Below are experts of layer 11 (counted from 0) of a mixture-of-experts language model. Rows are named router (the router's row for the expert), gate (a neuron's input weights, with its number), up (a neuron's input weights, with its number), down (a neuron's output weights, with its number) and show model dimensions 112-223. Each number is 500 + 40 x the weight over its row's rms, rounded and kept within 0 to 999. Numbers have three digits each.
Before each expert's rows: a language model's description of what the expert responds to; "comes before" lists some tokens at least twice as common just after its tokens as in all text. This comes from a sample of Wikipedia text that the model never trained on. Tokens count by the router's weight.

# expert 25
What it handles: Sentence ends, Chinese syllables
comes before: "==", "The", " The", "In", "===", " It"
router:473534504504535477479473479555499477444578527471515460461454437485514514525430515501473475546524490510529541464458517501533468477497486492478522516483498560519541483514453533493460494525542574556446564476575513484537441461468482528486505479406501508436458569456465540490526559563507440567508522473502546514454505460514481505476510496536
gate0:536499579469456468462475481479553464510475533576475549505461455426464433520502532512525622505474449493525507490527482590433601537507504436499492488431562549467512469585446470462447492577467513543457463561493473480527529554526546450526537471488514509477509499480472443504499514512560503569512568573481509506482488571498499426431499481582
up0:486469513554562482480541511506449529487509454463539504521514561551470545483477451522522484541525485478492550499474496486567519475571486595456530529533478522526429505439469487526469518484590503455523545473577488473506537482432542536493479587496452568568502478562517525509574456444506509440522436454508456503498471443426460527547488486441
down0:539539536452512485468543536496514534531508482577486449509466369539477542438502438504477510547503461529507510446425475479505430455487531492483545486443493469510516504475548537421526477474517510527449567478459566527468426411451513546503463588451468490471500497420540479483472506504478467467503497589563457497477466512485574462471490470586
gate1:485453590487498555546507535503497532484482491434512508543528543503525508495508453446480491469433459451541503448540512505568508523516517462520479469448513414483482552532519525541521492473499512528475433521540510467459524548496503498471533417541527546510513540574532462488496469443487541470508534488529461500553480430560435507443479516496
up1:525580525502489460497512487534438402447490506522454429438447479558534439458509507448466476540520523509492458536491516477466563509480458502554448517554425520468484429557580527509423539461551528528410490508457465465529510485505558432557478490467484490509460565439523462476492542559607477547526499502494497537467524555475485472537539537397
down1:506457442544462485475462484497551457455582497478478486519489507499547537499554579444513512495501575470517527574498466463479473512464483511508518540471524415548474422438493521487492501579504528476499543448487515444478511510453504540524443471543494567531494481474483467502494493546498585527486448572530494503514457520477552576527561531481
gate2:587537450483466505532495466485530424427504500471582462483453533497526454516524458485463521483574477511459429545495495460483517534510555432453469549512532519419538450543535534453507444476512521501522526521501468506469510507471523495521580521561554460468515489474468470580501526487516480526466522512405514534382548534484482522490460487473
up2:501550461495482554621466504544510445508512444458508520536454488447580498453524501440485390462500552431520533495562410509513490541498527390509524428484518519541561490516433551470579460602417566537512496508467442553465497474500580622512464502510566515536558487509422478453522515436487523503481543515452527521496578487474491539483535479498
down2:529503563487486471506478462498520505493530431510506523505530388452494499485521525507511567541540524472516553514491465482482551474455468538471458450546552464487493504464449465477398492566458499520608508467455542457424521539460538506525484494527528429490545438491554425536510561448460530475490457504498502515422571475484514412553456467472
gate3:550515478502481507440493584459489464463515509512500456523462481459490511541489548488553394506494445562490442463529502498441473477503473491497472467476404540544530559535490559526528516499443389592457567456489509543465567434467538557482483457465454509517528507462495555450511499492587504560528524547469515522490557551528553495488451421540
up3:455505448486525537553457493432448503530522482487511497526526494474425518491487468507477523469521535489567497509516541485510523487483525561512421542541461561476497501486504487547474474539572543419562508413582513552489465538514432477509503509486533443489563519504500516533516476547511451498578532532515510489513510417464529512492477578457
down3:563501517507483571478458526478458468549497503541488455472454428468442510495477560458526420475485503524458517478541492508545446395463521479549538471504530546547472429490499492474494538463486535493526516532467447573484542519458476527466509508485511450492507390530468514580533479497383467461503511492530514561517528513537481478551501490515
gate4:516464470498516428497549519509554562435451508504523506529522491585469505519479485503431538520504499469516441573552505515429533491536482482470477492516415563468501436498519496451493475488511460512504484493475473478485449467488473440502584495452510489467512472460445556471546551553529551381482542542399505461486426562538461476499477558485
up4:482549473442446537476514424567452533559489527537473492515496508496568443529575584432455391495545523466541472546519531488554436531549561547472548440542540544517493500503488502505504500501510598516548518485429540500551530425479545514555479505548508503475422553486446441458472490527519475459516539475548491450586532554588525528428450576460
down4:513526503539485453517514475563434499514501529515524451501500541548462557566516479466538445478498488509524456420469498522493553466459423489526533546459547559479518506432503501515528554467489534458500559516437542439532548482527469454469460490520464454469481417501472468525494527552516536511508508513415467482503455508528487470501563542483
gate5:484491469508501481461509542529505523537514458514491479536495518528451513506523471520455461580479449483495506485470504546513530470519502474473476584525381510531586428460459574546567479486529557595494497473492492505403533444466539507443430503496500461464452548573529505497438529480513502522513482497546568480476563464588509543464513539476
up5:509485493484480430517481537430515539446509517474538536580440528485485475528473482514532590518491481513497553555537495536512461513506421507465465511544508530509406528549509526533451615451486550478515543581522529424510550567450459560494403487505534531504556504467483484490505527498486437513530429481533504564509498481472525460549421488477
down5:464432488507501458474553510530464466568580478507507449499516535510585453440510454482431510587504498489436482528457473477515489502488608485463423530469597501537514474453544462555523482511485507507497481511462528459520469468477514461552547521518474536494534483504511548552470424522494466495492505450493430440525448467450483549482526468518
gate6:548489538464491492462496516577528542457434534445478600601479516528497470526463499578472588457469489474491436516466493549450487456502409525517487377530499521475520532508500421468540453444502518537580465525553441548522529513542478472473494512545424461445515522486487446458548511552529500490498551497527491482487506560511473538464485544493
up6:375438499518401467453422435490474488435487485523507463474455537476434488481528529471459499516558508506506542478533510515543565504578538568481470510503468545509435524521508467514459492476586503489455474514504526525592567488491522530459560440527543472487450520423470537556521471480468503481542492469409435510590445554461475501452477506559
down6:499552535476530509515456488558487479484542516509469529584525548506478485539512413484508424513506548546514558433518487453462460557525468463481501517536491465472380483485512545463479473517568483503484565555533493535514480448521518554508430489473458440519504481469522558436523473484546453540478476525405461497517467511483499496463497560571
gate7:472482480428548497449517520550521494467573577489497539508424404546467456514425503538522547484543435581416502561432494444474574511472424518510480542481541452549549578470492491503483454502465427454510581507409514469501499442590469453476506516500513539436485571558502546499525572520600540505491467463554550491506554467543469465484470487426
up7:499537394476524519501520497457488544528489566503442523491541482611477525462479459457583484489533550528456465538489530476459520507481494557467503492492525480459593528478499553516550490521521433462552472497409549470608469469499455512468416544488479538455512534527429504513542478505537404501478464468510460502502558507548457463531470548430
down7:514435558518531587462527557460548481547502449495521531557491497529471502480494522528526533455562455507555449508540543486533437512489461516538564459432550466456476539465476481463540439485517486531452478552437437463469505501509436489545575400463471490544488564549452442517460528490559502544437516552455577451480474462484510463560482500512
gate8:462518545508522558482567507511561481452540512448531533586486579486405480602548510515478549536546489467526485489496500506504472527568530531504478496474562517498414540453411458419628477476483604423481510544381412451483524471503542548517473577498535506448521497527478437550533484523554512538490548460473501570454469512474449565575529445559
up8:468507497459486548469514533489564452578538489514501508486566484475471461529493511500444475499485566487541530486557456576524505520424498483497503494508525465501507538486433533481490496538476484454487522524454494497438519506510530526471505483475529513466524529497496469505505489555520439535501483452535575458502502468502440479529509478476
down8:478554461499498483445441504505559540498494425491546395503563415499436471484464478474428427564474474499519508488485498443538519478554452529445521456411576532487505469519457453524533520493557503436541362541552469585479448461487576504528593457509507580460512469499509534494480483455529524497539465503464526545448598529507522500517488578496
gate9:540522499475526506508517494463446606501504500470518486504469592593525507540522454491527500438457502544477425477582465582487543464476392593475501489518488474500468525454481508519519522498482484575431515474475460529463438465515504529477499508481517508552490469506532496499442605496456604528529460520564623456472497585583493533471468486449
up9:550496449470430472488451442593486451472543510558485522504557437502526438449467544508440526576489465424487553558419507434503525587543549394489470507461505460414468480533478511473552540486471504415515508497461539473507574480480517451503513446517478492441529501480489518501486449499558447482446568459432493481517482425457522483519447500530
down9:502477498506533490476479536519541458486464438491480540524541540500478535457547550486510468483516507502579545590489506442521505538488562533476505529508492542452506496508493497407476474517436516484539553493470539493455572512471470532551544485523599499560536492475475510499491539549529513467444484534494530500467480511489459516467483452472
gate10:495519508546480492432479491461492541468489485467467488482492560479447490540475537456475525446455526527568484510483520555426498506523486514420558489503477499518520500511550405544534443448570455499604478429531530591516528468538503506533482484497479510562477481459491538533490416554519542440485458531498566520473489536492471549513470513439
up10:465526478503558536512500518465444503543532552551476497520510475499583523417540463518574462507535490535417473532451488446584493477418547508492491514526462446457496535458490512555466524452475584516490505495545480475549475532478498522486516535469522500509458451498445461456482522391509466512485583523457441488502517487530578498495474477478
down10:474502425478537500556453531539485445461461455542461560467461498463502504493577490483539538480438540470481517530462532437472504461475561554429551499461594429483500444479496448493478483613529505529471504522543516489483521496505481518574561423532484539560477507489515472487499508491466542587487514464460495462431526474516546509548425511534
gate11:469495528508533572481455521476468478490495549583549534476430532462500447506522485460511516503482543534519517534524489513461458541483499495559498474455483505469540528521558482449496542498507483457458511444526501483554510467444498552482515436517541505543508533467480486492493463494563500445576583460486448528555424517479500364512464479565
up11:496584514516474583438496532584510487541396534452513534483482521464545530560493549441505537527538570479555482435406490520491552498509408530533491521505476488491522578496557520517493486577522504428507497551508468526604465500520555475468420548500485489462448515530541533498514398518506556494465507510530491495510498534444491501547498549534
down11:519534510484511492504542484471495488418470545490551467577540552479508470509546496455548528586538527503457558521445492474599499476522558483527451488490497466466405474562454508508403504540529529537569555452535520536442447452464501569507473468460457515511531557488493485471473454546554567417486445499557445536502468492496532575481525493548
gate12:519459475443555457473464510451461523542539526494432516517488518477529540546499503475502476483410473502608393429433480553480488458523429487512521504501499470470464442481478552581526581441486495452491422497505460446458484470449448508524505507482461572469467510509524499465462554445526523511482494525551535458539505522576503497475437518508
up12:482557491447553510518486502467465585493540557574425501575516586464502524510504537518523506497481444568599424436524463519490521507512453467512541499497529512481546475497406441577512584490500525437522454444531525531489479466491473513491471502484417521510526468542532529534484513455514510518519468583542494476482508540591486474456482505523
down12:415513509447429489497462476483483488477471518455459472472486499452573539514448542494366491578515496564499527466414486551479473546509465498505504458501436482561451512412513510572537418394547453511496459506511509454540501523484586448578476522519508513466427516505508530450516432474527408475517487554523532532571482584479492519465506476475
gate13:473492414471474478547432534545398442521521492593470510475471511446584482490535532467495432557501459552504530550526552461510471501520482531564490458494444449483395431476445569493460515526456521481525574555500560512479506495455472512586445467457479558476479526492525464538518554503597495492447555483539546443522461474517552509496501573524
up13:576458546479513491541448541492499457472489539529481497447471471448535460492480517464474535461497500550517491512496509485457520496472472444478523526433464423508486505550487508491494534497563497468444504510536537530442502537390488467511516554506511469525477375536468561552456533509514594543471474492510421434425458437511524535598423465451
down13:394453501512494500509509454474540419566493487499484541504543540547489562464488499488507493446504542514498460520495523462540438507519586473557585464492529526507503511502458416534527496432537539440459511473458557546533523493528491546522458505526511520543500503453473465508491507475506489500561490433459530437501476535543502474451539509502
gate14:509479489511482490525573486509482479454414442541495508490525478550514519426557498608499513449524494527541440496458493473503541468489512479471472465538505451481446570515456479469535437561516530449499541586548481525534428413551413538464484509469465556460527518492485454519600461534550509458479410502560441604536560478454504513576503536508
up14:575401524505507521443477471520540403632504524483523529553548471460457530518442499427474503514467558475495481569513453498551481563493520522448506536481582482552458462463442478487493492501521480582577475516487456503403519524579601456613507527512486507471444503556481524545492518504473521552520506475498497508424472503555536423460534523463
down14:447476499517491506554499528542551502497530576520532478595496450490520491438496503388527534514519486483511517587505556498486525469456458477506501564459500524443461527564511559500513488520474434498448456537502442511466535499489456576511564463589490475479511521419413534460478534556535412532464549425494534501558530412509462501423466488550
gate15:523500505525537506513510560486491626527486457526523488498507487525468527515506497405579504477475515451516500454508454545489419471561441541528472515459557499520541519444515481649486488410509444484522533481495480535521532538425492592527573500530498482499456465453536467502528525535528534468552544529553509566514478493530462459460538513433
up15:517475486522521441464543519434450496478493461496479446493478414513522470557426486455580462491423557488514458573498428537488436510518505483522463496476586560480534467496534484559471514438461450503552512487572528466511530501458421602428576471469489512499531516438496455538537516510499447462497537473486460527481572484446531469456559577543
down15:470541491444453430495486543529490502552512541385437441540512466470542490467441439494486525469502460521491510462486471475472476571513505520515411486515529468555530562497513533564510442458515447452469493540527429518532537516413518559450515511514491507480448496493502487472507487555520481511480555522517440434544515479556445556464566508471
gate16:483496464488451464440504470587463484511497533543524512493471522512383503458558520380464466473499476480548510569566467482462554487521579463495499464595475550504472483561452438514498531531533546483451532452497556468572525510466507551482536498491538549572460465495471454538464488590493522555533596435516490568453462497493579441496479487501
up16:482498447543483564460455472553456507491456576548499501507452506441446528508498504466369576483531505489442505479539576533554575443533525475531433489468456472558469496527511489550467569483543546552492459497493515500519561539492484474505506457541495513522444543466489484487443480488577543464456532495425576513549440514490551492496490466524
down16:522516507494520440468529496557368594514554511561504509499554570538516485474499481474481512581501573494515486555563445536507522473496532495499448478539524506572496470444557504504519519529460505516585459557509482561521537490489464527495554540581511502539387515560522495479542491412505506488500476424474466596501500567432424472547466502503
gate17:537430547524539507536524504523471442457424585467510444497546482503504486516501497589376501516536497499473553497510527488523526493473489468457513502569453527516456497547563446453513544485516462540487507504482447499460507439558498478467510443508514485470560397500469492465536543561572532559515447499479504524542526469518485536454498520597
up17:554513559508484484464481417463469458433484470518509515504473513468539446439537514534524469531515562569548540548535543466497555450503469556541527461511512521501534477508486487436458486550463461482529521524563478469485443519476518548557482483514597443496587513463543527574481511484490550556535500460494481548578429548499428486496489481567
down17:425508567483503501503427471553475486444551466590450518581512529472435460542531564495430496498493429517499459479449482496500540459486507532478514497542470454472567471516515455429481482530449495519470483542510527502556510469421467568478455495531475413475503515490527540452477569468468443548523525506421435550493436460620530478444456456604
gate18:491494452523507495520517513433531488499525479538518465547517551455448430494554532448519438460443523472483615563586504441490528427536491499478537434483531468558444468446567448503490591503502559481557459578499436531481457433513525545527468466502477463532478464539574525475443547537510542508496563544500473550445544457451545556454520453444
up18:532562547511456499543481506400584520446540471513527498494548465515484515479512467466485425463515489552553633515598545433475492478517460501450512511471529493524560423455432374485488541514543545556512532583528487513463440541509534507476524451453458540547539470550572519530460538510517523480528537542471485532467523471471455558470499445461
down18:476523517462423480511500511552557488504545487465413502427495534501512515574549433524494472498498455517514553512505468559537472535523457462509499502491492492484496593494466446496538508496560458478467551404533498453495512510426546453476478477529479506476445522517505539449448497453476461456486566510482551517558520499516524442461498438518